Weights of a small mixture-of-experts language model, trained from scratch on English Wikipedia.
Size: 12 layers, width 256, 37.5M parameters.
Below are experts of layer 8 (counted from 0) of a mixture-of-experts language model. Rows are named down (a neuron's output weights, with its number) and show model dimensions 128-255. Each number is 500 + 50 x the weight over its row's rms, rounded and kept within 0 to 999. Numbers have three digits each.
Before each expert's rows: "raises" lists some tokens whose logits its average output raises strongly, later layers aside. This comes from a sample of Wikipedia text that the model never trained on.

# expert 6
raises: "ers", "le", "er", "ed", "el", "ens"
down0:506483481454453499587623524483424484549527455406573567449569465494499534392539498466463544490542568458549495574563569513419404467434515548517552494492470546501582489572566490476547468435511561570507503443496483518470458516509510560524519490370466494545585436513470572529503533483578526462497389513557542574519532468437500542527494519482517555516580406421477563534538472434355505482578
down1:534433491503517465623498438496495462452422512474404453495460543462448556448512527437526624504416520527457509421454524502499542409455516441508361507410479556521553490428461504527418457532494451544530464411422556483469555458535509532487508445546621462523525563452473489493507493492495520493442458498490503460472533459537450525480559412393363574495482533513469411554501468597545530471547
down2:521450485461572545558528597535465511545360486412524562523471414425473422442467444553512520475496586441445530494494486573514503518483476559458549513566584433534464424557455598467556483518552527514481528511475433582517520479504514572579585431466467466528491437541496571597478477537491551444441504474501440436552547506517484488437570459419489552514449522463463396579447497469479518565467
down3:452446476596539444494440610547501481476509503517500512515518429582597458462476547629528552499461564434465501614493579514496346435482415452489493549502465494458596566541453557541491504498570517464488509495593567580450409444386524445627548455577481468527473412626457473511491507473538489490419479484538547505530455449498486561527556509479526510490597494482498465442593558589480541503470
down4:515608394542471554484564531600501462416557462479487441387510440517507460487493503532640447605509584411573493482570542418438479536507458473537490564430480481460529466421505569467465470507484475450444475410501473396523544575513599566550488544485440487480427482572444442509478480446506576437619460579440435552515438528463500556518550545538600492464514548460529556558484431483525477493431
down5:450558467521519484504459577483458448420492446530489543548528504496430423494433518458478582510562467446488459604512545500560475570494394416518514482434480588497514507482572525541543540445514571457532469586473459567460446523490525487402602481604516488566546511522551493454498487435556464465430598486520483536485530494436525440571517433486541545507479487529501426532589554426588549477502
down6:554420519509512578542454513524480521472442483482492466551476554535492520595450493506517453538561446517536483421383578577582607506526497484467536431514462526478432470479370503508439523516513464492568498505524472495512517509442491514465581531584464478542529524580512494474430466502534601483445482554611584434482447497604394505582485437526516487552543574479498455459571488510563482521586
down7:515534484531479532524448530438564473571509624393518595491472481418550564405476515482464532491559542529430550564493508461450482525477455537529476559489570528490520491486433586496469430417477574472492405486468493485542462471535428498454657495525527503447533494462481584519404535431453449486543463501461408521473522372495571474521542550533338471468501474522557469454500458585469465526508
down8:469449514505466454512492516514491453471525472437460517571555541551504591512514564591543472477552532515450427468444509445506590482478494484391539394559595429470506461520483526517539515544563480521432434524497541537427396462497450483541516527567549550532564539423490377486521487471510385492524495522556476494515521474445414506501639487564490514546551408571458494508464578595524464539594
down9:592477480617474547480435463466416552432491430568465470528472427454598486541554505510495523526356477488524419505427538432494628456487483469562441423494447499516458545530546433531504424537423594474506625573478548489474532564451514508484523607541448529446551504538554520421507489480535468454409540564521496534493522577472517564443493459415516502465526565542456472558455593543488592520504
down10:481523497515453484582541495450509479477482443367557553413422447521516478546509557535479417487514455525483580499528515503440446616468441440501432507433527477580448563497557564629513425571516552494438594483515549600497544497550451512511512433456447499533615439559502561545440524470462489487525396504651516445480512514486520512527541473583553476517497566545492495526526495513448509432369
down11:479472462557469511487512524514507494464543519463434502499550481549508559509417506582477388500438383473525564482516458463540524573509565434443453548516497463511602460522435532575485496463446484521472562420456465377431511429482559569530503504389418530509493479461499617464512438512479583580490498455482499474468538508541563582538567568577512505605520503453529547435574490512555598516585
down12:541601593506526483506503541573499460524490454484461502579487520459502485497556495528458433440498499564497544571390559583456535583435542541516525570473473471455489541478581588425479498451605526497480506517519488658563423452463648535611574460454498559457525533507487453524552569503507495517484552518506499515470522421488566538560497399475538531540503536577497466517478478501457615500468
down13:468448525492487465427546518488549527425473491518516509464455541498498503490539481462434571550507568597468552453541510445532481549503492542478404470517506533458461490444527498571481385463482528507545424452506504557514434402497444513493470568469539506522438487467536469466466550524442631487446485496505441535469443418499447432460532549520548478519503508569466526574449500423590489464474
down14:543458441541535529430493482541469489463548453503433500449495546489441590529527418575468529500542464400470539573392503579541473436462438567448466409578470520488355540503415518529497511491472521492555539495461516410555514586421559466482570577407615472476591507472511542421504507483497439468515564442488454490519443474529509502511548487523451514422414532458511581585394520425451506504434
down15:508583481354486540538457534472452591511469485447441561641553497590550454532630481469507413396474476482507527497494496560463543531398496577448582437512432468518464412475493573496419416485536507494495537463513582553524394458448519488555456420494494418463517592461509461474485466454446421408532545451492496459477462517525435495527543455498602474464512495491497506491590461523455581569477

# expert 9
raises: " the", " a", " later"
down0:493501494598429512442490527508395475571586500432455470516491446459546446584622522553509432586587483519509438422513473502509498514500535446492530535610565531499555511469527501542588465459598482481510647499478472513538480399504509533500433526484431492519571534462539511483555545536591518460487419421438575581552439470484518490488500571487526500544439406535525500556536399515585467511588
down1:514498444426554517415561456541539377443494558380548486440495562549509512549527561531517567515558522458526453517568552517532429458456526476511566504520477422431497540497433477544540566484536564350508512498594454506435565477515598578427437503459566428481489471498486506655581473490472535483485597474477501423543465499481588566496439532487517548484472581453526563535548511451464559464524
down2:533433647506431451541559476491480555517585460486625519572516521493453585502467460500565521441441493454523553479529419461501533541541455463399438461582535440512576552504576465413526516501531516458556519479428457445485560417497506497426480497473483561539505495514409528605526572435565513408533606509479449550563493474495463366570517538423416420473578419459466456535481394555545458458414
down3:405556476425437532576488504486589481482487495424526446511503540484444483525494493535523545487516532527544558399480582519481478452530446538513466470538489509505481574548481401480499497487435539514506545503450532487556481486433493481471595437520500485510462391513482466518550561530516475436502468585474457394399469450527484544460433633565532530479420542567483554598534453471568537492498
down4:473553486569522517491462421463540444461535509439493522536474453456487528535498607431586467499443529506572537471454441505450467635506531571448561531444547415500455464467508570436506515437509495421554451425482436501490453554508490488496472510336545460610504523511505491523436412491569565437483438491488590494496557547468555478572497495536406563435518549496420528446455493523449457461520
down5:486559498448566517549484476509532542558532518512442510568470414568516533450504497483524504471535423605522511451419461493551582558464463523520388489517536475543487537517406454518533444505500439585500476526504538547466520410496506593374579550499507445636487501482494422520534493513479523526523615475538604527466594480522493517524525483476489454495444406517491505520548386475547589463572
down6:512529498429501415471536545494551570455508487581575474530464477488492565358527542539538489500569567420519409505497511532510427389539509440480400553485504562538454437525567426471436523531501523599375428490503538550475546584436468488556492497608530442464529508504508494566493469508456538429513463528455577470559556423475480564489520433545583562523447508540495526506468461531382462543444
down7:513547478435484495470494560475507471515514592500446473560451518523481507462599579566453526500556558645468504462475551551525434472489507447538440543523497519531495439455535518549490528442572455531532491476496486607515438462498462490372534517483393405479459416484564518552487530548436444392628490472562546543461547501646500572610567522474505502474525420506437536491549476471454516554490
down8:420531490454490393349525535488530451522469529514441450503577573507455441545525438530489585498642503532465516445504478453523447500491516455508511598450403477508474472527471471440481514498494473485519529438501464575542500461488460443587415464541432517444552473524589500598558417447504506474489478540463564585468443495555606539526517445437461506504505483491490540484468404558527457488485
down9:510430485490486538454509491481427480499524501418564544486545480492481620474492556528516447527461440510525435457611439515592565479500514547550515538484478480505570552544363558515519466506592531526504421525502489432514447513443509455551457509605434386501641499522531486528489451435495499490563539459524512504496476397542524445525466472456540497504468498551475524519488547466485458530518
down10:533468449491540478460549573558550541517489498497374603536503470558445493524480478382513451457478573425484398520503423502558500503511429518584457479478498497424591408531502496483548562436576501432519478508512586494528482547490426562505483385495464436487519463491531577498576440492451519535503557496546434477507548503552505450437518587499533613549441552445530455490414524606415497481424
down11:474430550524502504570469459572547478533425519496479555581548481489488476540406419491490459470600555441549544531509464525506484439562482606631495527445552526513501440432449488427415559563544508539525501547497509500566457520437432533530424484488446498421489569561453538554497427463579563489569555476558447517571478473494462465511519563510596508461535539504454465468582542497520466568526
down12:502540471462484477537448504559519521469467493526516546466480503569510526565433426500475445520516540460417511524522607380433527512532536467484567496525549530572451487414564468448536504450565578477505615511487551442645532547412437486440495528421407473496481417495420461527422537491430445580520537484440460461515546546525474533429538593459446524368421520437563510462603440505518421445439
down13:479444419457471483471488465514585368484588560497452562494545408476525491459545559559491421472475520474543472462460563482527395508578605532493519495408497478543504576553478437478533556532544492468453485489503549444510540500471488456447408499419435414422473595500418475573545483523445502556486488497552523473531403530518486500487555417608476511508538577468488460487520552517546539453479
down14:506533594475474471443461507478495509463542533448441554468574537427493540442471433463500395522571474545451493542545494438505505398448465520462534601511553480522544523459476412391471441479508533464451502489484398596443503502528434501486596523489526493444440552460462536561572445536527460500550488445519464488513533540473411427462583448586469424525622534491481536460516435474458587492463
down15:465526540477496542493622561511551581500498498566566532504516551459487506486506509525418612485479539557492527472449481513470605571528464462411449486457456497482592528494456558549569497492519521491575635473452519432504455455532416471511534489499474462585519555429590480526474517549507552501537556576486406555504541431434461413548483537504526509552470526529464577509402483508533517489474

# expert 18
raises: "um", "ate", "ie", "in", "ig"
down0:438537517477498506513518582534499495539557483537493472555469449494464492488464576514560475456382543494506560437607543481487438424526524554482544586504480485487491505484516505410426558538492459459570533577546481474489559533572457560452514432475511377454484518543485414500490515462526407562476553480457541484555478462570584474550522442525524574515451471513476477516611467529437508530477
down1:486501509590494466454524464551564517531529524410509588479495520418495436630536455428473436400460500486527536543442509521483421542489516521454529445513467526524486445512509461415570531627433540419575390451433519409491522569470460685563482583478486496479514500620411536491568450527575522477511516597537474468444548499403516418455403490570463485542574514379554483500497499472541388524588
down2:471428460604502525481542551553483438551590524459474517470480569566475500554488390496498494617413540458589406549594495523530567365475504535529493480518476399439456522494521423426470477405517568425525493495473533464492536501470439592494524470395490347550430596525472541449453494443596523472553554570422479546541521499538607568489476585516568516444410535477514512514475498463536429449481
down3:450495454458567506524565575571479477495460575509495413493447484553494478447509556521476550540435427477527473467509473526520428408521489509499416512570473565426488560525404520393499486452547516540491471462558469479488471516459555457485513501432464451354522557506442382419469476379494499606440467564508554430594442451479461495469580447514532560568561523442455558509586542508535561464528
down4:462515419543487425500437526471491475472449504463500453462449532452485549513508523460497466544470572516574507512509486469533485449565575419454558477523447531538438374650617495526499492531623487452380562486595530490561507493467573510582567561458437433571503521412596491562554492496603510569438530494562671497524389512546423559417495512457607551527477467440486476539482477503403515486437
down5:536388593578488540465548410435496529451514595390496513515500526527523548429455431455496445539513545539412525452505460455542496445568448487533426528599507457534529488504542481467413473490524493579531442574470459396523495469548510578504384569513458411487471546554481554465552496451504516462452540495485539509482451572498532498486473554513531571553500582509568455576460543529470421526462
down6:435436539448583502500542478471448491377633556536443466542519517470548505576489505517384491516471458443489459464492394567565492500507445562476565587416503451445416607602447529565469598577496465445475486512525560466545577587537508478510536520452515430478375481471476535578490464519476553434396513526482548450573448570489548465480465436567529492491479482460488565528482480469586546474570
down7:598464486487462468440483513430511517495542438560539484469431519486512430540482497477532476501619533534528431466520451539568680491617520421523438499542444510556469522468459548574584510436535513444452450432534453510540531463513480446518547457471516493451442440562522510487474439516529466544494551450523511407539448476480548523472495481420533534486408506507484460471419552425479514433513
down8:492531524475508522404497506511489416555551537446607505467561492559442532448619508587521445466476466501575556574534527543453544533519561536573555535562609498494459545523550585480508480503505467547502607553442552504430471553522418468433533542482531508499529586420571446472462617444476438517433515519583467539491468543538537487570496554515462414456523519484522474519477489583582517451582
down9:464539489454474486506490457505488489484489493470504480548448512534444558405487519455536494475591552623526492496519548493474588398508558459441561404477497536370482478569571557529554392524527541407577519550511430536484454505501538520475532478449510417426443472467539536435470478640532491559562458570514484526504442559462472503501450410547567400449455534459537456524438468507526595551532
down10:526589479461460569527610459507493494455561516527498613535562574479502485560578504454453484458580458579463498573533550457512434487446471626403566558387448500596441453495469491567583552504509555478427420657576526548518463533464530581481421453510483433577508436470486480506498604520529535436550510503491518531597377488483524481435589414471439531506584530520475420512478540424458379525536
down11:489458584538536459516483448436528463437527542520575469478472417427557522499429493458477482563422542492499494495429493537531451547504494526538541510520579487435416514521445523457547424518429527566543501465434528552460433458442544343480536437573419485583370424513509527512596506620531468532549468483546485493475469543449415576499514498513521533526503457457528549527626538546496502490506
down12:576540445476591529527538494494473508401513508546534561580419516514481529485490487531553465534435447387527528507454482563530526610507472470543474460522601469524514536517500466467402504383409493424568485529520525557504531521472572468506478455528533534517495490518561526469502439518465489477538436471492482484454379459530403573488474401619594516518425560552444434421610489484469491539458
down13:589470559513480468569486468577559474536431576407473469572546456550456399570535442427455534510533506521456567497583580528501444484482600578482502400486494443465427492629578520490553570416481430528535509480492524455531583523420549631458485491487468524465451543448417429402515566489505550455473515507477541482450453460542484554439405478574414527511537543447497530518446529511408540587667
down14:431527513487496547477408450428455451459567512487494575434556406592579458438523527516427420520499518384545550576481488486484386598548461494478554616435490499531420430571493521440511508509517536382504544516492520486534486491510484524543494465555479498465492526564491480486475500516534505434538561526575472554511525506525545466382464547559503544492479410521489372466548432470516534515459
down15:541520406505566450471424586462477446532472522476443473459570498492413441448455484501540554473514495501462576475466454555483575582449503497473444432556518539549484471480423582475508455443439540479520583464480476521521433481449505567488531561563517565485417629507539453531508554432528540599492516479504510438475489499558463455434430491481539488518435422448476494569546503537422559561444